From a checkpoint of a small mixture-of-experts model trained on Wikipedia: a variant of Muon for the experts.
Below are experts of layer 2 (counted from 0) of a mixture-of-experts language model. Rows are named router (the router's row for the expert), gate (a neuron's input weights, with its number), up (a neuron's input weights, with its number) and show model dimensions 0-191. Each number is 128 + 24 x the weight over its row's rms, rounded and kept within 0 to 255. Numbers have three digits each.
After each expert's rows: a language model's description of what the expert responds to. This comes from a sample of Wikipedia text that the model never trained on.

# expert 10
router:126150127099141121109159133117143110098103122130124159171160160135141070174101084106131114085112123141135137101133140110144151134128104162121120150108157119116135145145159142185156152100184111114117108105128158144116090108114089129119107105139124119160139127143114171131116166125098144118159106124088143193141111125100123168114126089120168104108111101110115142115142146173111119143105108127135167129143158171154126148186138129126132074164139113141166172096162157105127101119126136132106085086127074116164122102150115141105122132123090128096114126127138107093155124104116139133
gate0:097128135118124145134085113157112144106147150112104119096124110126137126118135108193125124133142110087121110160134137097105091135097140120175142152145122099149155150097110154132088119129114135092144113125113113117081126152154101142119159107127124153112109131078143142199115145133142088113131110112106140117145111173172127141075142167120155147132118064128156132108088117114132124132104147186152141109134137138082161114144127132168116125109154143112162138154128105128150155135167127142130088138116079125134118104120063152096100129173119070132132188146142124123100141124131122121
up0:107119119117154135147136099141131137131126177088115104178168146108106094089099068108164146108132135089173125127176109141140118166133069176122148123171137124130138117154126069121149117168144106133138144125158126084112097129129104138149108144161162110118166105129158170091103161107159142124124143121156150111116117116108124099158139136144116082100113131110122148141138151133062108128110155155128145089106140121105115134118176089138126145116101084151126080122113131117120104087128120111121146120163161107135117116130154123131137126113104129151085113104171106138157148140092137138
Table row starts, months. The pipe opening a new table row after a line break, plus month names in dates, e.g. June 18, November.

# expert 3
router:096150155096092127163141153087088111094098094156102124126153147128116099137109076114159123099094187113116105149158155113104159154101113129172138121119170101126127151124128124159132128122161112096103157087154139167120140083125091095132106100141089103111151114159116148153093126141125159142121157159146164148093119141123131107152111106121148139128105106098116155134156165125142120109105151148115158154152126145100154153138152120151152111154141097141138141128143158103106122170107094162134101160116101108140099098168112109096111131135116157093145089097136161154159145106161136158
gate2:151122086149159150123120144097134094109099138118139141169146126124095130133098097131106153160080121145096095097139117141156133124148156118083157140119140132162102138156135126081111078136141108114131110120154148093091102113120092153118127156135094132123146097089153121178127122067126108143140096152154123144116133101076155152170129116134111169126116103134116105115136135154096134148141091130119108092095076183122143110141100126115158116120086115156089091115115143128132149164126139092125164130163163111145183136099112135134106125150124113108149094179121114107091099123115136127
up2:131138183182097116118084129111115139154115125166067143106141107134122169118178163138071138105115137105123130120124113127102201122116108116136122124132197124108148112123108094151109123121164130130125104117150123117107112127130126104123116128116137131165119091167093116166129097154142130097141112077161130107142143130149090097136099129120143100111117141099160109099077125142103111132166115127123141104124133132094140109143115129121129129159180137125134151155153146130147107123123108097177124119074171153132154145110134129184118087117118104085125133165144121141136186113142139107
Table cells, verb-after-subject. Pipe separators in election and roster tables, plus "was/were", closing parentheses and semicolons, and foreign name endings like -ski, -aki.

# expert 29
router:150174109138138110087116104131131138128122132128156158107117128149147154118092113137123137102153097112148109168121112155140108113137142097129121130113136116159142122113159106104104156132126187107141134126104153123183093144157108137156164116088136162114172134099176133112114138134086113120149155165083133110123144079146136151167155119113075159103130150124166110147105107115168102142098095117149143114135124129133100109140131109130107119096143144111110111116170088142112142063087127119126148116126163145154126164103117060174120149178114113146128126114140102069096139155110133122
gate0:158118096117128118092121127112126111130123137160120130118148139120091125112110096109147102197148096131158132174097128166134114124147117103121090158058138152127121162114124126171117086163135152095167120116129118089128135144106140124151134149157106074109130118100139130136114147136130110140133119136116178082134190096160127127104127148135117154164104133100085112096128142155179128170109105143120114112119140150142142141140168122154094159116092095100051110147119137134128143137111157122129119109143125106167129126108109148177184132108144155109123104107139109149173132155109139114
up0:091069129125117086144097115133099141154106136134100169121134124135137110127128146093096130089112145172097179154155119125083110162159139118118135121100157125104117169102112142079130121098109115144100150112116112076126136109138163127110112110145103161082110117117109092127136149132106122136100129137166096152140160124128117166106134135161141156141131152094090114121088112146078090132099104104149100130140123148105110161104119114100118114154192146126141159181159167121126175141124157162132120134084109127100136114170105118136105137144131114139145167127127140150115135105071155134
Name-internal syllables. Middle or final word pieces inside foreign and proper names after a capital, such as Tut-ong, S-my-th, Z-ú-ñiga.

# expert 51
router:090163145099097115166151148078100123100103100122136124125159143121113101148135109141141125090091184106114116151168146109119137136106133092150132134118184105106132163155117113152148143119142125109098154086177145152102157095149103069129100093148112129115141108119128153151101125141132148126110141153128173121127158153135145124123102129104172143142104111091116153147143137131130091123122152160116164141129133151124152162140153104143142130143142101134138154129133156084132124151110075187120104130125107131132128076191134109111115119121112144085138114103127182141138159135168125183
gate2:150124115136118161093126117146100100105122139113093082158145111117104135108172151136140119137130109161139129093117142106136119119174126094132110131161094115095155140133157124148106128143167123142116113117152130130149113111126158096119150154050127118175142120125136149100136163157103156124119126103150096142147176157128078140122128141099116100148090087156127118148137134146156117148134139167180157133100144119156109149143131115123130109127120095167119080150163081125126057103104148109079115100130085123116101119109085119150160142072135126137144136139139153120110118188144125103
up2:140101124161104126112136106135079096156120152115151089137157155169092130106085133104099146134118133122125118147115142132107107149162121129104105111152131152160154141153126130154132116142087134169126111158176190144175136114126172137125103160114094129090130091080125133168094116143168122120130131103076100125113132141098120072093134175168130127125159136121143125138167091116163134162144111129115135052115115105144159115102184141131135135113129114146127099123111143131147138125117086128099118143069078145161154124161135093125120126156104131128130109149124139129128120099133133107
Dashes in scores and ranges. En dashes, hyphens, slashes and periods inside scores, year ranges and compound names, like "6–4", "1987–1990", "HTC–Highroad".

# expert 28
router:134138103162166155131107106154144130120181163125156134129105086141127158151142132151116148118162119144101113121120092128117103141123135103102124091124125115169140147130117149126090114110074131162089147131156111121147117134100145125149110126130119162110099100112116122112105160135155107145143161140066144164132104101087092160104111101129158158129133139152125076110121167144113094147118076176114134154156096160143118148129107129087113099134143171099136107088091093097107153142096160131115105112172123108096151169140154068136147147139156139136143125124157102123077148137132120117
gate0:125156163152073084114140120157162140103132095135138152143103097128155141133143126128151125175109106166158167153118091097144077092151108129111150100166101128138166116159153117128131137163140117109097134105103117128105122126144147117129142113134136087140169163140118117107133120151182159101118145130114150138103094110124111079107156159091203085112102150129138150173149147111172109107149101169104095142165086129116141108110144111140110107145104120133150120121119131108144103128111165095132117147128130113144122139160145153142130134142066134137134186118113139139085145156120136113
up0:132188127157110153130130119118132130160132135108108104119137154125097125110137117113164142104085131141137110101094096099128162104112130072107122113149150118121146138134117114128114121166158153144140140101074158110149172153113125129106158133180114153130139124095177114092128111108115117162146109148156097165117084139102136147139103129102087144119131152151131075178149149144141146145145140115106144113179130068081166070138140155169134098149125112141123110092138103122105163128086092117135116130137153134094141115151165116111108099155135139145125164124154131150168140081111117125
Mid-word vowel fragments. Short vowel-led word pieces inside or ending ordinary words, such as er, or, es, al, in backer, scoreless, machetes.

# expert 54
router:160105099135116148112118135150122113135148134136147124149107119156129106115128149134114157184115093100159135119110112151117122081139177144149121113125147118133150140142113118124124118130131132164153128153094153105132130115079146141094137107163116130150164154111135152122134111099178137085078104097142111072107154109110096146069144146158121104135122145128112118076126132118085128121134107135155128139113158147162105121067122093142124148126148116121142122086104144106109116130152157116124146138110102186148162101127186122144102142065114143176090133131157128131118085116079078099
gate0:136091131105171124134105169115145121165164139127147121116142103156105125132151111118097167124145098127083146120129131133147187141144099164158135097116123123093130147108118145115115154105124165120141115123158130093118090149102147141109161117135141148142151125143139161132148126128141108142136092155143150132133194142108113114118173138142125144119112122105105145080111121160068145059169138140152152127105185148155154126131103127115154115133115130129141152130121175147133136126119129135138100150120165164140117153143136104123117156106149107212087156119176140148146129093073102090
up0:124151130150083128115147099124114140125132113146086150091123128142129128129100092116121167112138158167121101135161132106133120146130104129124147154070134138093113167109142105125161173125142147131115138129091132110133146090069136133121135157118109105104089105129126087145124103115099107132124152137114082154095110172100129135124124144118151105090136163128113138175125092147189146164152089121133094115167099118072112102142101188101122163133133149163136131148174124108090135104147121132098086109155130079108080103118172113114152154121127133096121108121117151129117115114137152159
Last digit of years. Final digits of four-digit years in dates, career records and taxonomic authorities, e.g. 200|7, 199|6, 18|6|3; also century, –present.

# expert 26
router:143195152160084129138135174100118100103143106105097161102132136149142120156131155152149093126115128127121093148165141134159135138108094084131127122178149100124103111107129140162153099126143150128097134102149125153140150101093066093133116144130122116078146106121144139132098125105148134156130151159154164099112100152130150090168128143106145095135111097078121146099150120115138113130055154105140134121128143143145123170165150134133141121117129148082176159142123132107146089151132131156128118124108124101118085084152121091114143123084107147098093114113114114125171134105156126132
gate0:189138107161172122144135155098089112157121139099126132122116120156131120145145106116113163174124117122150175099146163082120103105170149154124151147132159154114150123116168099086124144123145155167095144140112159116120126123125133144158137118126152100175103120135123085082089116120124143174119107143135095106153103157140152094149100135131166133159153126140135080123109123141104144097169091113085132156096109134120107181133107166141137136144154139128110113116146145102141099131140081107180115175148144157147111144138122146123155077136087139103147146087131137098117139113119127105
up0:123143121115123132114093112088127149157104119109137136156129132122086139099148150128128086139139120077137121133139123131160130115116086140117103160128146098077110121145109122197150128099114133140181108113096160112111142106148083091130112120114147128131108118101104098118118135123141142141118128115116131150096169121111080156141127096158165132152132166112111097168108126119160054106143096131093162139114118133145141092165134119137156148147125044130114160130134092135140133109159123141131113163102147102187118101152153126130083127187146114118110135083122102164131123149119109139
Prepositions in, into. Prepositions, mostly in, plus into, during, over and through, such as in southern France, divided into groups, and See in See also.

# expert 63
router:129127131133093109156135136103107168162098143131112080143120114153098130075121105098135116166111132088135139142109091134135092088171095151135101156110120135130087104171137115127116129117123129152125108095117144091087138152101153118085169148143147119165150124111099072108151154074145135155157131119136142151131127110148102156114115124081097088106084156167102133086120126092154167155122138122143109106134119091141094133143142108086136129125110145118097109149137157135165103148176135140094135079110146097129121088126111156131139125141121090125112150151121147157114087148114144100
gate0:092145141093118173134150161109131095106138136122162144106117112128150114144082147168173094140170152135122143149149160144127126127169134102092107141152150091159119094134116130172120095075179142157115109084087130135155162159151129167107136130131126114105158099101139089134149134145089154108110173135125132120131112120125142110140127115123096090111169100149088115138157129134102159166149148151106142163156132123113149105156107151146071130118136157122143144137143095126106117120148159138109134105134149120128097117119101123156138101129129149088138146132126113054120191137096145106
up0:123153137144161154120119174154097110105111100103114133126150158135096126187108152145101139151127113142156139155142123097177130092159129102072144127139071140111141136078099102148128137140131123132148117147143094106142131159122131112133125081147098112137107083112111141146136122127133137134149127186120148162135141115107137152120108133094093124141151117117108141152138175117090092145161171094102164161125124107139127140080160112101174172099141107108117127108148127144135138116091165132128110182110119110165117145173120110140147148097136115114132170115106137138131072150101087164
Leading year digits. First digit of numbers, especially the 1 or 2 opening years like 1963 and 2016, in citations, birth dates and tables.

# expert 17
router:138166175130100174122133163099130166108142128152105090149155162082128194079108104099144136112133118125114104144106128184095151143118099133144123126141159104154134118139102169135139111115147098133106136110137149143082206140124151105151130130113120152115151090137141167153106139127140128108092138142135085179105111152119143062143107193128128176127116139121125144152126149137127108144112131131165094155134103132127127170138109109178101123119145100127136139117143131122177104179122169131145121145120143150156144124101156125122125133112095148131177117134134127151119127126130097127
gate0:173141138129109157135170172120159140125184145136110129128164108105095155120097138150142140109134132133087119132108142099107099143183177187120140146104128110109136174132172142152101054149102109150167088156148153136131112172128136107109110149114136133083150091135134123121170168125148134155108117113104132149141142131140123103067163140151167133133133114124145158109142095103111125123112133132132132091139122127123171150108134130138109139120115146142108132164130128165165126141144179106142114129113135119115116132127115089133119149162137166091107141180114117086163095148146087143
up0:096147096094149092141157166186120103086162071160135138102141161136155120150148159123163092105127084123116153130134117101118141106109134090161121130153129151144145126126158109060139136135133171090122163136140089100116086083149136136101139107151079126102102141128132131105112091104121109142141151083114149117151152159182170113114096125101107109105137123101131155135120184182131116111149154123111134129112179125154109114139133122124169122157140122135151123120132116106158152131126149093123129153109135120113145141079176115105129107119133129114143124116102129128084145103143160126
List and table line starts. Line-initial hyphens and pipes opening list items or table rows, plus colons after labels, as in Genus:, Born:, Species:.

# expert 24
router:120117139099107081143181155134098156135100139088091105111121143152133112133151124139140142116118098125100125092117108126142161120132126100131159150141138154113129133160138101103152124178148127131110119124097147132097137175150187149141109132152118085153136169145164126140115163097121150136125077150143137168150126140084111097144120139113132086121139107150115114121149143149121111145145156107101144107090128066169115168127148110095135132104134077158157148125110155199140142123113106118153151135117128149165176086108106106109151145138135071123107124151138084169160103123141132121
gate0:094146154096130137159109118126127098155167144118157106104088127135090111126128154108118093152141124175102090105120142164121128136149092161129125149173120101144141113136156105145132102102113126184112142154096129095160142095108124144141134134100118141136151130116113111122124132126103161109152078127106143095145101128124141128171135168095105113117130141149145142135113103078176145080081125117133184091142128152120126144128175108132110066135087090090129089100094109137155111122126103110144161093122143123134138161081109110105172137116133164114130141153111128184149121165122140128
up0:149115116088178136136108135152104106144165178171129170128137129127109143097096121158212139118140158131097143096135145092118152137133113160160148135157140154156114129154162155141149099146114112138123125139168128116154107083121125146141117135120138124125163118155110173140148098136125123125126088121135132140137130104143120116157148114135155108153133159131079149136138072105103138115117109109154115113121129151125179136163135125107108097126054123159118108080165133121145115123139142167161104166116118159106084161121119103112087163117115128109083129143159130145118098149170170139
Digits 0, 1, 2. Digits 0, 1, 2 inside multi-digit numbers in tables, scores, dates and ISBNs, e.g. 25–1|1, 978-|0; also verbs like gave, posted.

# expert 32
router:111117123124096160113125123123130117120146148099094124085142122099102133196138150123156134182173086124113099144133132165129113119129145072142161158170154110140198118097169138171172154153123145079139125149122118137126173180116130095123133095111124108186147163143119120136141145122107139108157124110116166165133115110085128150134149149166136126147115097137082131136143132176115086115119148105160137133113111151113144140133161142100108096158132091145099131096142149080172160119107113151127111155110113170087125142116136116112121115116144117110146135127121111116147142131116108101
gate0:175157161164148130116132154132119123148104155158123090149158106131167145133104132123148154130128107103154149140150163113152140081133136182089159148116092121185125127117088108116127136137137159109110156111140140144126148106160170092101133129120159126131118133110114110092100091115123138124147119149108102121140137130168113169161113091102084118124111124068163142138124134122111115086137070113119143128111102084174078135108167093152124093156082130118133088160133146156117152101126147139145146144152162108126147149135114112111137079154093084117116127095131114123129154144148125093
up0:173143116109129143088103134150116126125143146175176147155073130122123169121158139119109123171122120098110105159134143126098114101120147182080137166107085124168113127093108130121125128142107150130125102151130110095098123132149143144104102099132103104121105169111076093123068083098142112150199119113127127124170126132151143144133149117107126148089151099123124132141110137149172123106114123148132103090146147122154161088136146135170120109084107135156140135137118136131166112090164140099129107138103142177108114105109105136136116147178124106137124138134111102116119152087164149126
Commas. Commas after clauses, names, places and years, such as Ithaca, United States and As of 2016, before and, which or but.